Weights of a small mixture-of-experts language model, trained from scratch on English Wikipedia.
Experts: 64 experts in each of 8 layers, a shared expert of 64 neurons.
Below are experts of layer 2 (counted from 0) of a mixture-of-experts language model. Rows are named router (the router's row for the expert), gate (a neuron's input weights, with its number), up (a neuron's input weights, with its number) and show model dimensions 0-159. Each number is 128 + 24 x the weight over its row's rms, rounded and kept within 0 to 255.
Before each expert's rows: a language model's description of what the expert responds to; "gets" lists some tokens that make up at least twice as much of what it gets as of all text. This comes from a sample of Wikipedia text that the model never trained on. Tokens count by the router's weight.

# expert 60
It responds to: Single consonant letters. Single consonant pieces h, r, l, g inside words and transliterated Indian, Thai or Cyrillic names, such as Babub-h-ai, B-l-ue, c-r-ashed.
gets: "h", "r", "l", "g", "it", "m"
router [109 117 100 179 104 146 139 123 132 150  77 112  73  83 146 124 133 113 140  99 140  85 155  75 144 124 133 130 131 143 109 127 156  93  74 112  79 101 156 137 145 112 119 107 148 148 120 144  91  94 102  55 144 142 117 110 140 113 136 117 102 132 137  99 154 117 105 124 111  73 111 145 140 139 125 159 139 139 138 135 148  87 128 113 121 134 122 107 131 163  90 144 102 135 122 128 156 144 144 124 137 105 124 125 118 162 141 103 155  97 122  98  83 146 119 121 115 110 142 133 148 102 105 140 151  69 157 114 147 132 140 134 118  99 108 103 130 144 136 146 114 146 121  89 112 141  75 106 155  84 179 132 103 106 129 139 127 120  81 138]
gate2 [124  76 129 135 142 118 133 147 129 136 124 147 132 123 143 112 104 142 146 118 152 163 120 131 181 117 133  70 154  99  80 108 151 164 137 149 125 119  98  95 170 110 141 154 132 142 119 128 136 115 165 150 141 120 116 119  78 149 118  91  70 123 100 142 122 181  93 108 120 125 119 134 129 110 156 102  87 117 126 157 139 121 147 114 153 107 108 100 154 139 157 101 141 109 149  68 115  96 141 117 119 129 121 119 145 124  93 117 126 108  88 142 104  97 121 108 151 111 124 107 155 151 132 145 114  99 114 162 185 158 159 127 117 144 105 128  71  77 114 125 114 106 107 132 131 146 123 132 121 149  94 118 125 121 133 122 186 161  71 141]
up2 [134 119 137 146 142  87 139 109 110 132 107 125 134 100  82 165 124 167 138 131 106 124 143 153 135 147 149 177 135 130 100 127  37 124 101 147 138 181 153 148 137 124 123 175 144 141 108 120 132 102 123 121 108 134  96 153  89 128 155 170 110  99 103 121 112 138 157 122 136 104 119 142 139 128  85 120 144 135 161 110 155 136 172 137 108 139 109 127 167 144  98 112 141 155 116 130 146 158 123  98 184 166 130 134 125 147 133 113  91 141  93  89 111 114 137 101 142 137 110 119 113 144  93 115 139 161 107 148 142 145 222 108 124 146 112 141 149 136 131 148 105 137 133 158 135 138  96 125 163 151 183 126 147 124 129 125 103 103 144 147]
gate3 [161 135  84 136 106 134 145 191 130  96 192 149 136  70 122 163 102 137 111 150 146 127 110 147 140 146 160 159 139 138 126 126 130 133 104 135 146 146  97 133 142 114 135 148 150 130 178 142 130 121 122 105  91 168 141 122 185 122 113 137 153 113 159 122 117 110 130  89 106 163  94 124 138  88 126  99  91 108 149 133 128  92 172 159 123 152 114 139  92 155 111 107 141 158 119 133  72 155 122  77  91 122 166 113 140 145 158 125 109 128 141 131 101 127 115 139 175 147 127 155  90 168  85  99  90 146 122 141 117 132 149 116 147 127 107 101 128 149 115 131 121 114  98 118 147 132  80 122 151 103 116 101 120 128 108 142 121 164 133 138]
up3 [121 103 154 102 123 133 179 116 131 128 164 117 108 125 118 159 127 127 163  90 129 109  98 116 121 153 124 159 109 155 116 158 156 138  92 148 119 140 124 127 139 120 152  84 138 113 129 100 139 119 128 107 136 151 134 131 160 135 115 188  95 119  93  86 124 114 163 124 159 120 136 127 122 132 139 167 159  86 111 167 109 136 170 155 120 146 138 157 112 115  69 103 161 144 154 145 135 122 116 101 175 146  92 169 146 155 174 139  97 158 110 136 156 116 127 133 143 177 131 174  89 143 141 148 153 186 130  88 111 111 124 117 109 125 148 153 141 138 102  80 128 170 153 130 135  86 128 150 113 113 143 138 139 119 154 142  96 124 155 155]
gate4 [114 119 105 123 101 105 183 113 117 125  98 118 101  85 122 139 132 150  72 124 138 132 148 149 178 170 126 164 136 110 156 133 122 108 116 134 118 169 132 135 121 142 109 170 173 134 138 149 132 133 112 174  83 169 118 109 136 127 149 135 147 128  93 156  71 140 145 120 127 128 126 150 150 131 130 169 155 130 131 144 110 149 149 114 126 114 122 114 131 133 100 122 162 150 117 158  99 111 122 118 154 178 121 135 127  92 131 124 156 137 173 151 107 123 114 151 144  88 102 169 142 161 128 162 126 167 123 148 158 117 101 135  93 141 117 187 142 158 134  90 139 102 142 134 133 134  47 142 167 129 117 122 156 155 113 136 135 159 154 140]
up4 [130  94 157 163 137 139 138 142 143 138  94  93 133 124 137 133  84 185 169 112  90 126 126 122 119 144  88 134 141  82 134 142 154 108 127  95 123 149 148 109 110  91  94 163 124 135 131 136  93 101 124 117 162 119  98 128  88 141 109 125  59 126  79 109 113 136 155 122  92 168 110 122 147 136  93 116 125 126 169 133  94 119 115 165 161 125 131  78 126 169 138 100 143 127 179 140 154 148 163 127 130 175 154 110 101 112 109 122 137 124 151 110 136  99 115 113 142 138 134 158 153 178 140 144 137 128 107 167 119 155  89 113  94  90  99 152 107 162 101 142 139 149 131  96 115 126 128 172 138 138 134 133 116 111 105 159 124 112 134 123]

# expert 3
It responds to: Single consonants mid-word. Single consonants or short pieces inside a word right after a prefix or stem, such as electri-f-ication, re-qu-ired, manoeu-v-res.
gets: "f", "c", "t", "v", "m", "w"
router [140 124 128 158  83 149  88 169 134 162  97  83  84  73 120 159 144 145 140 154 137 103 163 119 141 123 144 141 117 128 109 148 109  70 128 116  88 132  94 128 162 145 152 114 150 127 150 115 101 114 117  65 131 108 147 168 143 131 150 147 114  87 141 114 138 127 147 121 134 139 119 160 150 109 153 175 133 121 125 176 159 112 130 121 100 170  99  95 145 120  96 120  81 151  80 144 134 111 126 136 154 127  72 123 113 145 127  93 159 112 118 112 124 127 130 172 113 129 128 129 136 122 103 136 163 122 148 160 134 111 120 139 124 124 152 117 118  91 135 148 113 143  94 104 134 153 109  96 177 110 164 131  76 111 138 145 109 142 100 140]
gate2 [153  87 149 159  99 103 147 131 144 124 166 140 101 143 153 100 100 145 136 116 128  96 109 134 112 159 116  99 123  75 100 147 134 125 153 139  97 148 148 117 133 104 160 122 140 146 151 160 139 122 122 151 129 123 107  97 139 125 125 150 127 115 111  92 148 123 179 146 132 110  87 161 117 141  83 153 131 126 121 174 107  67 165 114 128 154 134 147 156 149 129 135 125 121 141 128  74  95 139  95 110 147 143 149  93 118 160 130 130 147 138 118 121 120  84 163 119 101 117 122 152 110 134 139 107  97 112 114 165 134 184  98 123 104 137 130 149 189 165  87 149  86 137 166 136  83 121 116 146 178 173 153 116 103 128 148 133 117 114 136]
up2 [152 122  94 111 149 109 141 135 122 130 135 152 115 148 171 135 145 120 131 158 102 137 114 126 110 132  94 128 161 112 134 148 117 136 101 153 134 113 122 137 100  94 115 151 107 111 133  78 123 138 133 149  93 138 129 115 149 153 110 124 113 104 129 117  85 112 115 160 119  79  95  89 144  69 118 147 140 134 135 109 145  62 163 124 116 118  97 160 132 130 155 101 132 147 160  80  76 148 111 121 127 135 127 157 130 114  86 141  96 132  83  77 144 115 121  98 121  93  99 141 140 177 128 140 146 131 127 128 147 151 128  94 120  83 129  80  82 152 129 174 106 149 135 102 177  96 127 113  77 183 120 142 125 122 135 142 138 111 126 134]
gate3 [133 124 119 131 145 143 148 114 133 128 168 157 139 121 131 134 166 176 133 134 125 133 108 132 146 124  96  90 126  47 136 152 129 158 104 159 125 103 105 144 128  76 117 144 144 143  90 109 151 118 127 147 115 130 110 159 145 133 120 136 126 112 157 134 114 121 168 142 159  90 145 159 171 153 125  98  88  87 125 135 151 137 126 118 110 144 141 124 125 124 157  90 115 107 171 122 132 143  95 137 166 105 105 177 128 144 119 115 109 163 119  99 128  95 108 108  89  94 110 116 197 133 127 146 129 130 116 132 152  93 141 118 123 113 128 131 121 100 134 182  90 162 179 120 135 162 131 117 128 182 126 116 106 129  71 175 127 125 138 154]
up3 [123 105  98 128 151  93 110  96 137 120 106 135 138 136 135 164 122 169 113 128 151 123 130 126 196 147 144 162  90 165 165 119 123 111 123 163 166 117 144 151 164  77 157 162 160 123 130  90 112 110 105 141  87 123 116 130 101 103 122 173 100 145 151 155 117 132 164 128 131 100 127 139 122 140 111 157 155  87 163  87 198 135 142 137  66 139 169 125 131 141 144 121 125 120 126 133 104 133 141 109 174 147 122 138 161  86 157 128 149 117 147 107  94 128 123  86 119 118 126 152 138 107 128 137 165 141 107 106 157 115 118 101 123 126 136 163 136  92 134 136  89 117 143 160 126 133 142 132 166 134 176 151 130 125 126 123 156 142 128 170]
gate4 [157 121 110 134 117 127  97 104 126 108 134 122 102 121 112 158 130 127 144 125 165 115 135 130  99 153 154 145 113 124 101  96 131  97 120 119 112 140 135 142  89 101 167 133 110  68 126  97  95 105 135 107 112 146 104 156 171 128 133 102 164  90 136 150 111 180  78  71  91  86 119 107 113 157 114 153 158 123 130  92  79 128 158 147 112  93  82 144 149 138 108 111 177 157 148 114 138 170  95 143 133 148 113 132 152 163 145  78 122 136 131 164 131 117 121 148 143  63 136 131 155 125 119  92 178 136 108 143 106 123 143 107 119 126 156  99 125 104 130 136  89 107 121 130 141 141 128 119 184 140 108 133 141 128 113 155 117 133 139 120]
up4 [168 115  99 135 126 110  85 152 162 165 131 133 135 152 154 138 176  85 149  94 116  75 110 100 131 111 142 156 131 110  93 154  99 152  99 151  87 119 131 125  78  85 158  95 162 115  94  93 131 145 124 116 149 150 162 131 120 132 155 110 127  99 178 164 171 145  81 179  91  88 129 119 112 142  60 114 125 143 106  72 144 117 143 151 110 135 124  96 116 142 154 111 130 112 128 163  89 148 127 123 105 114 114 114 116 127 147 141 115 135 113  89 136 115 118 150 134 113 122 120 146 137 132 128 144 152 120 113 143 122 152  79 123 142 157 127 126 120 153 131 138 144 120 124 134 144 133  97 107 157 117 142 108  94 154 153 147 137  89 155]

# expert 46
It responds to: Table cells and months. Pipes and line breaks in election and data tables, month abbreviations like Jun, Dec, Apr, and cell words like Turn(out), Year.
gets: "|", "\n", "uc", "ug", "un", "oll"
router [114  59 134 145 105 122  61 116 129 152  98 108  83  76 113 174 138 109 121 154 115 103 138  87 123 133 196 144 137  87 102 127 130 126 128 136 103 122 140 133 134 118 124 114 117 106 176 125 106 118 145  75 135 128 110 169 117 134 164 158  94 121 108 109 131 128 134 141 124 127 160 133 144 134 164 118 118 129 131 115 132 123 133 106 105 147 115  90 181 156 121 121 139 147 131 110 107 141 130 143 133 120  91 101 123 124 122  85 140  95 128  99  99 136  79 123 135 122 147 150 113 143  79 149 178 137 176 114 116 135 145 138 133 120  97 149  98 117 107 121 125 126  99 140 164 120 140 118 138  99  97 135 116 101 130 142 111 171  60 157]
gate0 [157 109 150 136  83 121 132  72  95 126 127 147 101 122 125  97 122 114 112 118 109 154 138 112 130 165  95 140 128 105 155 122 115 131 133 130 141 119 151 129 153 107 193 117 159 146  73  91 107 169 169 111 143 143 107 121  97 169 150 132  92 142 113 137  82 155  98 147 152 155  73 138 140 101 184 103 153 140 113 104  98 123 126 121 131 136 144 134 114 147 126 139 115 113 105 140 133  75 136  88 116 111  94 121 120 134 100 113 135 104  77 122 158  98 126 105 123  88 116 105 116 130 119 146 154  81 131  96 166 104 126 155 119  81 105  81 118 106 120 143 139 118 147 128 123 114 107 128 155  99 130 102 151 113 130  98 147 151 168 110]
up0 [122 121 152 123 136  99 137 137 119 108 165  61 112 112 165 158 160 133 156 129 144 165 134 116 156 135 136  83  66 132 101  93 147 105 122 111 107 100 152 113 163  95 138 160 150 134 138 117 104 150  98 148 121 122 107 109 108 142 133 182  76 125 109 161  94 179 108 125 149 124  83 180 159 123 130 148 126 121  95 128 143 128 125 106  92 133 142 128  99 101 103 121 143 128 118 135  92 187 119 129 110 115  96 117 125 151 127 143 151 111  93 122 129  75 114  95  70 123 109 123 140 140 157 121 156 157 103 138 154 115 138 106  98 122 128 112 127 105 139 139 128 158 139 131 108 100 147 118 191 102 146 130 133 127 105 149 126 121 131 158]
gate1 [141 120  79 124 110  97 138 112  90 167 104 165  92 107  73 123 136 130 175 131 141 142  86 153 137 105 137 123 141 125 122 162 180  92 146 122  84 142 142 138 108 126 148  82 126 111 114 140 127 121  95 123 143 123 147 159 128 115 108 165 109 125 113 100 130 161 130 124 147 123 126 154 155 151 159 130 121 134  48 152 111 128 125 126 126 114 104 105 174 146 112 140 120  80 105 143 157 113 155 111 134  76 131 147 158  79 140 113 124  93 122 145 141 131 129 142 120 123 121 164 100 150 172 174 142 115 134 139 113  96 159 155  97 106 165 158 151 100 118 132 116 133 110 115 152  97 120  98 164  95 134 156 119 141 133  87 126 129  95 120]
up1 [131  85  91 155 105 124 130 148 125 116 135 153  96 105 113 151 114 132 136 146 126 126 109 107 147  78 123  97 139 128  95 139 116 115  90 149 123 134 144  73  99  81 126  56 122 148 119 120 162 102 156 118 133 124 155 137 133 128 131 119  99 137 112 107  96 190 115 162  96 130 166 102 109 127 141 121 133 105 113 118 121 106 112 111 118 147  74 124 142 143 121 114 128 142 115 103  89 105 156 106 132 157  87 152 121 107 147 134 150 126  76  84 122 102 143 117 158 170  78 187 129 124 144 110 143  94 134 126 153 112 167 137  89 106 163 151 123 152 123 130 146 142 137  68  98 123 138 123 145 131 117 140 113  93 151 114 106 137 110 158]
gate2 [ 92  48 128 136 157 108 106 169 118 101 102 117 115 108 133  94 140 106 124 130 122 118 167 123 151 100 145 156 125 126 137 133 148 150 135 126 130 139 110 137  95 110 132 130 140  94 129 167 141 141 114 167 102 151 116 152 131 158 155  85 126 124 124  49 126 179 140  84 143 123 105 165 134 161 136 126 128 140 119 126 159 122 111  67 104 158  98 124 173 173 146 150 137 153 105 118 133 151 113 134 127 120 108 126 181 141 121 107 135 126 136 125 122 131  61 140 144 154 124 129 117 170 108 143 107 157 118 117  92  98 152 121 103 113  99  85 125 118 119 132 121 135 124  91 136 119 104 161 163 188 129 121 134 154 122 123 116 153 118 156]
up2 [115 134 150 124 129 124 106 112  91 151  97 127 106 120  98 172 153 132 122 113 109  87 142 129 150 163 163 133 121 125 102 120 122 111 130 174  78 132 144 129 148 138 129 167 137 138 108  92 130 123 129  99 152 161 141 127 143 120 149 154  76 189 159 123 160 141 124 127 138 104 104 152 161 118 185 156 120 153  95 142 162  83 155  71  90 109 114 100 149 153 140 143  90 157 116 130 149 110 131 133 142 135 109  68 126 149  95 144 157 121 123 142 100 205 135 143 118 122 133 161 147 114 168 144 139 129 126 110 102 128 133 122 148 119 144 115 107 145 128 137 141 101 140 120 132 113 140 139 186 145 131 146 134  91 147 132 118  88  91 161]